Weights of a small mixture-of-experts language model, trained from scratch on English Wikipedia: vocabulary 2048.
Below are experts of layer 2 (counted from 0) of a mixture-of-experts language model. Rows are named router (the router's row for the expert) and show model dimensions 0-191. Each number is 128 + 24 x the weight over its row's rms, rounded and kept within 0 to 255. Numbers have three digits each.
After each expert's rows: a language model's description of what the expert responds to. This comes from a sample of Wikipedia text that the model never trained on.

# expert 2
router:132117151094151089135099128152120159121127116174156120113133130163109112129107114131151128143125120138152089131099137165156155158075100148092137118146122096133138132075105123131128136156126138108076110115162144134167137103092127125131121166149174089126162106115147117131111088143081135161109129102148113096148097125139163165127168136153173119129102078110117120118165149114117122150148135157105131157122129159127106100156133188126084151142114157112156138143130158147130103165116126153093141087117116118142078069132158135137076109124147164104118117134112140162148112173130106145
It responds to: Mid-word letter pieces. Space tokens and r-containing pieces inside words, such as er in engineer, or in store, plus opening parentheses.

# expert 11
router:134124118094118079147158160136126142120102107145105143152169125170141159181135140093157116102139149140170114151142150118129148097141121138101134108156153107132151165102156087115111141160160165110155133095131173137087085097172155132133113197145091132089136131107128140102147118099126135165130128137136116094129153131134115123137100131120115130118143163085143132187121124137097123121101152113105126104073102155084111124107084160116125138090101118123126099100087121123104118119139145131150115105159083127156162125155119127150104131137162148102165180117129094131101123150124106113
It responds to: Line breaks, table pipes. Line breaks, table pipes and divider cells in Wikipedia tables and lists, plus articles such as the and a after line starts.

# expert 14
router:150142185112138153120168101081098132146110168114140120097136127157116169140126137099111141146129171116072145117136127127118109170068151104133152130114145074138161136134127129130141163112112131118175183122163127145118121110143130150129128122151151124148202115101119079139149105181122170165134161089140114111121125169133158096135110169094107157105108140151130142143158163157109117142119130176146099136107126169105128127143119106158120160126140096131110145114118131130114117146126104121108119137121120117107169129098132102145157084153166124106139094119106141136132134134073133169
It responds to: Word-final pieces, sports. Closing pieces of words and names, especially in sports and titles, such as ke in Wake, able in table, land.

# expert 1
router:137138141111138122124110130171122165152097118108169129156106143173117158142135139113137137184141120113064184124116142117129134153112180104140100152149149122138182130128115152092112150145145136136135137093119127154139146159112094110160117100135116134119168127135119170086128091166094111166147139136127129068097129165151152137118172124134110103161153104111158129106125127116148154076151080128124143139117154140126101107168104128153103099114189104141155159112123089120134084125103115109116134138176122123132102159126136152149101096087127118116093131126091113168116099144131135140
It responds to: Mid-word name syllables. Inner and final pieces of proper names and words, such as Sad-la-k, Fres-no, Dun-ain, effect-ive, Span-ish.

# expert 23
router:130146156105087146169121118175115108142120130082161135118180129114144129130169136140171132147127117126137165107168175154124134143105159093091151173100116140114138137124142118097122140157099166136094147059130126141114097157114121125113067150133135133107109092105116134081139116158124118154117127142144144128109121151121075122142125128145134135129144133085133136133158143181143164095146154138095156094077121139126138078154090123116127124149135156112114145092141095141096127134099111117172145096106083180164102141109149136117070141134114102131145126103126123133134119106116143102
It responds to: Endings and line breaks. Suffixes like ated, ed, ation and ion, as in age-rel-ated, Elev-ation, Pens-ion-s, plus line breaks before headings or table rows.

# expert 0
router:118134187115124114153134100083115172096124111107126097119170122138142155128146137090119176143145142145126185111129154108123120151119106108097141124160102151132152139120103125075174102117133127142097115115117118118168119176178152127107131119066105143116124145112146123091099121154103122172138134072126122100089150077145135123126135150147153164096140132096156126107188127139101117124119154162175090131151128132107131103159085116145091126146138124111129155133170116160141112141096084142124153123168120152100122128121147123138116127103147101097169161119120103124102139153154141117
It responds to: Digits in numbers. Digit tokens and decimal points inside numbers, mostly in statistics tables and years, such as 19, 2, 1.778, 23.9.

# expert 22
router:131152092136070128105156125144127146119104113127158097151128203166118144171141141111122100125138140125115121117134120038189118119128159130108157114143109115121166109094179083077146123156143158120128099116149143129126098096117110164128113098122089107111148109109166155146129122191131128123165138180143100131120121136130104118122144151123110167168119128128113137156108119132073151144160108142148098125121129152092128134122111103138144126123134119132127153084142120115075094145127138124162143110115107131155129104148127159134120090131119115124111133121140115106152066132145124077
It responds to: Commas and articles. Commas, the, bars, hyphens, opening parentheses and semicolons separating list or table items, such as Hamura, Tokyo.

# expert 3
router:164161156147088086111142132110088146100116131105137141148158130145137108160136136103109161092157117140133086167155126155120108129154149106115114166115126098133133132125137129100146143172153166179105140090142187148100132159113137153058121152145101101128100165077130136100151150124142115140108149126128148125122140152107150133120147134109061106120154104137142102181187101154094126120164164128146134132104087120159151106141110137140144171093133128166105150132145126143162118141117143074153170122138130134097105136150155165139104129096148135127147143129131119153113133103115137109
It responds to: Prepositions and articles. Short function words inside running prose, especially in, to, a, with, as, at, like moved to, and sentence-initial In.

# expert 7
router:123142139105109126163172165076138133140092134161151129160126093132134141145173112073139137127136116096110106139145121121114135101111105130098129132166157115114138145091161141145105113124167148108180143119115167153108103091154146192104140137081168123101144099153155121113137099152143132151106131137118105133103133165099147091099119136089110124113139152135145140139112126117148125114136169156141123135133132138145114180112116141140079108121147138128122150115166126080128146130084143131114110111138118086121047126091151142181156102130110141153154156096117111149127095151112095172
It responds to: Of, the, a. The words of, the, a and an after nouns or prepositions, such as University of, 65 years of age, the land.

# expert 12
router:113150145136130119141130107116116137116108133132122103105123132131149127165138137104125193184121154105130100131168108114160138102111131109147143150157117134125136148127179133152116127120137168133093097116180127149121129104068115132139107149138117146120110083127129169111156092123113130109139121126167125149082127130148145114136108155164088167180155123143166109116150141163117168151120145103137135121068105102115214115120128158137138122126108088188113163095100164119147108142101087129138136127131131152150147099117119168071114162098136137116168129165105115135126129143131141104
It responds to: Word-final s endings. Final pieces ending a word, above all plural or name-final s, plus ers, ies, ities, as in Jens, comes.

# expert 10
router:121160120152073143126126183102120144166107111178150139149110184121139139120143139101121141121157124089150127146108161129119152123118145108128152120145144113153106153122141077152142142146149139161108120141109158147143109135090144128149130147079091133117115131136155174119154167132120117145156124142120111118141120083085125099104125145165092128133150125090141116112125160123119143090095133113124117113103158165129152109150096180142130123074152116149110085126116098130109114106102069133201116122148131118166164129127137106167120086113128123112067128139097109125161155104093130103
It responds to: Word-initial capitals, vowels. Capital letters and vowel pieces starting or inside names and words, such as P in Polish, I in Irish, e in Head.

# expert 9
router:117155119125115124141106123125124134133124123129147159199128166165146151128149165074137145092175141103141129145120127171090144100164119127074144157145137119161121134150142109135114129124154149156121129146126147148125148112146123157123154140065135158135117155117142115091159168124111148122139121071122130119148143091074122146121148132159121097107124131127101165145167130095102088094129150115143104128119119128110129120193125170130114150084110119140087146131112170125121125121106076080131187156107153098089119147115151165158114142102110156114144175115125129133155131120154107109
It responds to: Capital word onsets. Opening letters or syllables of names and words after a space, pipe or dash, such as P, M, ma-kers, Sa-mu-el, O-akland.

# expert 17
router:131126141122134107087148146103108170131125102142129135146136146136124130117126201145146116123185160106107177136149145127092167142147116124062127151148125131107139135142151089129161133126108134117078106165111164142112076165101137137118071155126140133115104133120103152085143117155123102136148161120136099107120092165124133194140155122137105140077139116114147107137156128107127103120187155145126089107126144136189108115148110098116103143144108153152113130079146105130131113120085147109145122124139112147117098125113134126160120134137114107094094143162125143166094082144127122157
It responds to: Punctuation and connectives. Commas, periods, spaces, dashes and clause links such as that, as, but, after, plus in-ning-s in cricket reports.

# expert 8
router:143105150139136117125114127126111116141117128153105133108125167114164109111115121123121154121137172133105140139142124087120105111129092137142189119130108137111130141135134091107140107121136149154141124145152135137120148123119122133127125170070116156130197105139159116102118167113038199128101124128133133149127132092125154146139133143181135146127131116162120140094150145171083124151126187120138109099165149137155158159131157120106130119139081101145131176079111118129129110168118091134152144141102133139107156090105134145169113126125179122096090141114073124089140122123118103131
It responds to: Spaces and consonant pieces. Space tokens and short consonant or letter pieces inside names and rare words, such as h in Daehner, Monthly, Samuel.

# expert 5
router:159142156125140121175174145106113165125145104140130157162146133138117142127110138099112134090136131141139080139090139135120149151148153127132088155105155115096129133132128084073156132192124124161086114133157159149128083139133112153126138150106135143167126171084104126121179141105156142131118157121140117109169142134073126154095144140130118128034128123142110108145121124158135081133111176128138130145112113133135111145145152113180131141087097119154099096128125117070151110149117104133118111138126133127117123115084127138131147141101124177114132128107120122135101143123113061119
It responds to: Word-initial fragments. First pieces of split words after a space or prefix, such as re-ne-wed, f, co, ex, le-tter, fa-shion.

# expert 19
router:093154188085124126148114155127138111120104139157150142152132120145140134130116140151117162171165150082131119104149130110180142148111089121121145140092128110130114124111116131110127169115140106113111155136131086144159101112129081148139087095076160167138095137119150148120111157149128151125160138098157145105104142171121074164074161147130093156128151081119089137143150176140126136119145124143109115147118152086150140150106145142139096113133135131118115168106116146130098102137113084130100083105089176109128127140096137141066105111121125122136140136165125102134150126123160154156
It responds to: Name-internal syllables. Inner syllables of place and personal names, such as Zim-ba-bwe, Decib-el, Paci-f-ic, and number or date pieces in lists.

# expert 21
router:158122131077126121179185130112133189096147131132127145100120147153128162131078146156119094164139133149121107167117140138110119156134123085105105123148138124129136143107122120109150152127138099136144078124196133147184150134161101150130132112137113139106193129113143137123159131103140127141156155102133126132154127132097123142114144158131148118135101100115149173132158125107125098118095142127089114077124158182124113132140140110167092107109116130122159122159073120120108172171148114139125127095146118095109142100125138133169116098126148141131103169144119143158105177142098097098
It responds to: Middle word pieces. Middle syllables of ordinary words, such as so-ci-ety, c-or-ruption, p-op-ularity, Com-mon-wealth, fer-al.

# expert 13
router:134138143151109108140134175128091121129110078126146139103081125115135135141168115093161148193122155141071167148192133099140156146132153102159129139114169110128139134139116126146140144112067115147133102129134125136144091105075108142119092145156167129104125110112161106096099101111118139123112129138130125136132106137150142141138139150125166114100162079112147138107134154101123137125121148153143112139153141163122138110118077149159113130143132118092126123145094140106117083143122117142127142096097123148163126120134170140078137102102106168125181129098108052162150164121117137124
It responds to: Word-final suffixes. Closing suffixes of common words, especially plural s, ing, ology, tion, ies, as in ec-ology, fam-il-ies, accord-ing.

# expert 6
router:149122143129138070131154143134112166105145094128117119158138126086125152162122130100149142145107124115095142143156160092156095098123139120139144160142116141122150127135115161096117126111083132163097163129145129130119158171115115181107072149140171121137166132097157151135157142075098110090160153117137103080127119135135115119113156141150096140112144144149106128115143160142131114122124118115152151172149121158124115149096138109136088124141102114146101125143126123084131108111144146091153136096141122086140076116136149135078151104138117122102100129099116131142089141215156118075
It responds to: Function words, verbs. Common function words and auxiliaries in running prose, such as was, and, of, in, is, he, be, were.